config = dict(
    num_hidden_layers=12,
    norm_place='pre',
    init_std_qkv=0.0307,
    learning_rate=0.00653,
    warmup_steps=200,
    max_seq_len=256,
)
Below are experts of layer 6 (counted from 0) of a mixture-of-experts language model. Rows are named gate (a neuron's input weights, with its number), up (a neuron's input weights, with its number), down (a neuron's output weights, with its number) and show model dimensions 0-255. Each number is 500 + 25 x the weight over its row's rms, rounded and kept within 0 to 999. Numbers have three digits each.
Before each expert's rows: a language model's description of what the expert responds to; "raises" lists some tokens whose logits its average output raises strongly, later layers aside. This comes from a sample of Wikipedia text that the model never trained on.

# expert 36
Description: Biography role words
raises: " and", ",", " in", " or", ".", " time"
gate0:477455478504491492524518520449557501506512487506479483515475494492514459541538512537488517556498507476486523508496499433463541498495464511465494492502515511473495514512518534516491512504498490498499484494491488476475458490459486483515498528482533507545482465511516558520505531493548489498475509502502487488465517516514527542556525497524481478450537493524470462476515514486485526488483505560528488523544519521468501507499438493492545539525461461510444487488463456470523479498550492499512493522456526516485500555545496474521529521507480528495483513521451511492500492514507474485489482454471536536540474501473498496544493472486527482532533492503480536491524496513480482495461511476510529510524478491497497516519517488506526488531488489540495496538509461521463505522535502
up0:488494486498502516516512496502478466500524565461467502486471524478524518500490504500503542529487490515537510499466511526547499492478545510458500486493471507526522513467539498483504518542508562532494492529504473499518533481490567502478528517493509515485502524481462487437531503475482477509512469460470503485512477476467523485541503495549550501534496528485529479451507476475479531500509491497496492536463537507485516498513497473498455527486461528489449514443503533506484530498455537518505501544513470474504503505485493487488493525497482506485502492485525511486479512494478537470531501500438496504467500510515484516457512477516532493490481532475540529514489533493532478557445467494456474532504495510482472520494533531480476499476478543495479499514552458474514461460489475
down0:532512521528488497510504524508449461536492506520487495531482490502500474501497511402454507484456494479497457499499494527483503490504495507496511489505491535481503468506526548493531495508504489503509512457546483526514504500506494491517519513458502478516481503513556485446500496501528520484544513531496512521506501504488501499558546492466521514498507493492492508528509474519491521502465496517504528471527512501443511532460456448526489459520499509490519496520469524491541473461545478509526493518463515474504499497503515471506491500509490503544508535506459526465492494454544471569499502496506481540537498491508447531539548475518492501521451491447482497510528507503514470515535508549511490472472450531514522514513512474499523514480517537479485517567503457527518519533478514

# expert 19
Description: Name-internal word pieces
raises: "g", "nes", "den", "vel", "min", "ve"
gate1:496537449467499530515525511522486497489487450482492472539519560465444460539507458493514463506519476468497506528507482519528475540491510471490471539483498533489508457455543505478496494500473525528500505492518475510522507462508466489503468498494544503482516515480488441449461527456469514460516500489526524482492476496501437510465516513497495496480526496493528480470544526501491490462482454491492488502506486538508561539481469503457505478491482466510450530494495514506551516488518505462465512503500457526449498475487477518496514470486531519489523532539493561501474465506482508492475493477486506477482489533493498499533465542512487485520473502513477502494500517503487465519490483502514457512493514494514547528528504500504517512531503520519479490503481512436500454498460479
up1:509523462498517513533513528480513485504478510494497481477494510486488473470448537503469499435498528540514494525501489512494508505503566486547510487545498487500550497487460495485470487546501495471497520463488537468516482490519509459491485490510488534515498498463498502522499450502520538505469522483463477508528519479525488488495490538485440520488509504533481447509512531534490583466540511517524522521489507525533473509494500508506491511496525515472542504496498509517533499526468498524498513495549499460442486488477480473467444500475486503473479494492515481536454509466490496544482454509480505497488482522526474498504507542474476475490455481497482550535544462530505497505474500479523525521495483517496489488500441491482463496510532462502476485553540487507463495462532478
down1:461494503454500508501475498458478524537457506499498493506515497543552488524480427537524514493499425530498515502496523494528528462475458516506464513496460514500479500462524483494518487533518542495509479467452503517542501536486482494523474487481510513535543487526504519502459498521556528515526448467491514506513464462513545536505525500503524451513507517528521518478493463511504463466525486528496540500481485468471536488488488462512479538523478528489509472489534502476500505469506520519484525498516482500516488510531488457521530473489486517531512497472473499526525484525530508470507473511458530481505534471525539518503509483451468519465533528512525548489473507501513552499451487515495493470486504528479499528486502494518549508542524485515469487496524474495521520539492534

# expert 20
Description: Sentence-ending punctuation
raises: " In", " It", " However", " The", " During", "=="
gate1:537495474490484506521488489539504510529547490494478515502473501514483505477495510483507495511527461528475520501534521516509537493512541513487537481530466496519486544516564488451490475541514477472514498476510489531456475510531474511463525485493511489509465540577489474475520478486483489507515496485528461516495514514532455507499477489486497514491492514507535515499495469450528490508532480488503465490508493525524460500477512538483493498488472500561512517478510504561473463537509494478519472499526491487503510502480443554493486498521535485475526495514496508497526488570510524527477554472446454496502507534491544511470481558505477526506488467495464527498450471538547508494509492505441505480528508505494549498520500510471468497485479511524466506472457532474479507507480495
up1:495516513504495510523491497469508537507477505489558551531466475506496479499534541495474484500459526481504527545484490528526523493512463519548433515449509533500486556537498497480489522485514508483497553492516516501530548521534535483501454500512470528470537457476525510472500546504492513487508518500497536476471482507440514473501521489565500514493502500464493518486506496526547539528543476496526524478496487490504488526477491463524452486524518481467480481518523512467511521492532505527497484496490484495504474512475557500547534496488467484466489470488526495510486470516522517486506518492515533493496488496525436459514469453508556523475483499487545487511492493472483481498522483527546526506511487513503472487490503525507518467518503453541511473514514500533533495546477529
down1:520469480510472529496486509482502481463483494569493467483491496508530500495481518502502501494483507523440473479504503475495481528525536536504494511515496468465492527499545470517482544476467474537495515470472496509471505514512463517488458478471516475497475441565493469523523489518510557518530437500444511482511503466478514472533525524483499466488476513497493467488504471532480490496509515523505502502493488505518488477492492522465508485469476516460515488527479508481527509445503466507496538504499508510495511511537482470460520516509498539515507502511468487485484504474522479493459503458472495480584550518552562470507522512507511500461502475550534464469516499527523507490482470497519479502479500470534531484501489477474508469472474513485493484490491476444486564478521469

# expert 1
Description: Clause-linking function words
raises: " the", " a", " it", " some", " there", " they"
gate2:487509459493502456502452511490487480491533505487473519490463537496503487532526491484518545511497514495458478547470488486452477495485512517496508484496526470484481498525511514529525492523496457498470480517483507486467511561506470495486532523519510539482520455541464508480509508492505479493507495527485476511508487534468479480500470487501484442533499524474510552526493452506507495509527530543509557459545472475484490520498457524526487492519548507472545509521551485511501510499491471496493484471460523490492525519511498496503487489477530445497489522519553484465503456514487523527523514540458501503494474523451478501481521501507473494496515500526474466525510456502500549502564455549496503461504515515507538473522503515432487515511514480491502548527473511492530550486519505
up2:531486487498527456540480533493506494469515493494431553526476482504505516519522474490498525504482473494515479487524492506491477548455481480499502516494493527475453500486489492489503436483490509491504504486500497504489453517542515465500487458471492469483519504504468489471529514516506474514462451529534503504494473509524480473516490468493527502511495495458464508504507507491486517505509490519542532474489492529509490523513530515505500514487469526476521502501521520496564512490501492543515440546521506532521477480489492463465523480449526470501481511521529517489465489493503519503523455536470582494487566503485487461427472478503497517520511513525439496504504499535507519472538496522526546533512524484549474491494544488481481470482488475525497502523504491487463517512531565
down2:490513518482537483451502495522520541507561480511512522497503514515487498500514463521500477493506507520527458509483513514470520508541526486492462505476447517523510494473478517513505503544493507494469443517481527535489508461475486496512486508510494512490500527504510481482526512519457484509526454524528471426473495501478483510525515510539496480526515501470549527546537487508541484493511476506499474479498527502505515480520486512484496524514530505458550507466501505515512502493477541495496531509523497553498402452542506504500487461485534510490481515555543518487470484508466520482537501550494472505499492470482518497508483496482563486545445486467488500494476485512442504490508499523523509489491475562486493453497472486497487508485459499509529501532493520472511494505544552

# expert 35
Description: Opening brackets and quotes
raises: "N", "M", "A", "second", "D", "S"
gate0:469516501488492509517485495523448501485517448540470484480541490475500463476548487476507526536503500467499493518486520497506502502468522487527468507475535527549440511491510497519438495545514503537488497529537526488542491467532506452438516533489524458457485449525502474477477509514487501489491457477491461479519463496498518498476498481494495486515530508522501528500531530547496491506492510491542459506510524514455548503457517513493504477545518506475455464535473494484494477446453491526479482500462476446579518561490482541483513494455512434497509500488499514493508487491526525488493503513511479442490497496495504507487499483471552503509508518535513519506498497512509499517482473488529502487498516507522486492493491484533538484525505489491510526505504476543514512513530511
up0:490532481501537479516469501520469534521522499536489505526489522520510449495450485519536542448492449504508482500488474491523505527477493494491491520540494480528486511467481464486494499507503536517476507471526499486486457529482480522518467506439445491497523518487506533500486513483450497470500501521517531485499500505541534482468517517509500492495478510468471491476495454519506521498474478498453509510488480473475513483505452502499515533520519497502502522502503502465510456543542450530465510495496461494478453509528467451491490510486507500508508501555458540509456487503490543526500493540443479472453518515524510490463502500528491544477544493469456490542474489446464525518526477455487495495499468482476492495575545514482516483462473506511514539502494525517507505493510507
down0:504461517508509534471496501491573486492477471534485490461478490469491470539485461475517479542521516480509471487486532513477496462482503524486510479511540505557506507497502510477465513554513474519462510528500482456503497481519485506481532489498510516511491499484467446511497520497519500494499487455505490513470475485468458496480510483454536492534551500547538466477524474485492478455513500475523507489493495559494538491546522519503482501516513520448490525473534533480468542460507527454504498466510506498519479516557481481508465441510480558487529490531493501514510477474482543459478488493515517487528520495463504522481496509492504504531478533510486480449512513551556512493485483503491541503519492497520520461511488486455451502510501520452516478498459512466510513515496488

# expert 10
Description: Line breaks after headers
raises: "-", "\"", "|", "Scientific", "a", " she"
gate1:522560494464501482473504504507527486443509487513477493536537452505490518497471460494566540523467528506466478470540466496508520538506545493465518481510508481524466545460476517489529488505470499521495525509504478513500509514492475526494527481508479492476488520514503481486503486525509454522530515453505487501499515482502512464487492478521503509538473513470511481486499487527532478494476525536481540530505493506494426451488537477464515480522520459525530508484483522487459492518493500452477494481504463488581489494511533491491477531501489517488520493498480469479497471488463543503509448474501552563492490509479491504501510501463512486438506535509500508509456515473471528524470466511511492501463498493472527515484473524521532543515488460496492523515521553482496472468512497
up1:518537475498518501525494456502507526493538482503532491457506526521462514508512453522496489498525544478477492478477498472523499555497528452508466512486463487473486517512517527527459533537471512461526493506422542493484490522505486503503465463503479534502481519485476519478493475522487503512548512516525499473500481536475491523491526513500460537515524536505466453467452499482511515483493459486485473473513484493464538528516509469488480476478490495544505536488520440522485462493554530516499508513497481506498538513496495495458502478488492488505448514505485482515457491486525543486527510517484486522523503484540486509522479520470528473516471500464525506467527450500516491463514505456489500445511497477554456510508539508532508477514492538469480502465491447503474484515541479
down1:495531545468505513503494460505483495472481521480473495529535479543487518534478503521508472514454502482501528490507511504491513486513456469495542492508473512522511445549479491458537509498493500508477511515504505522485543524511507491506507524538528498457477513460504493527528460529486500529431497498488516480517528466520500441493513489500446503495463502475517507504484487446501494531486466466447489554486503510492515479512507469512489479486524446521493567499469506499490508534452490511501490489499495501506515512528562536501488511534531495521534499557519490460484519483474530462444478520527511473516467538513535485503512488502547482474501499496543528509505516475513510499485525487516465510509487519474527494549518559558524520493511478493503501443518548509503499485531491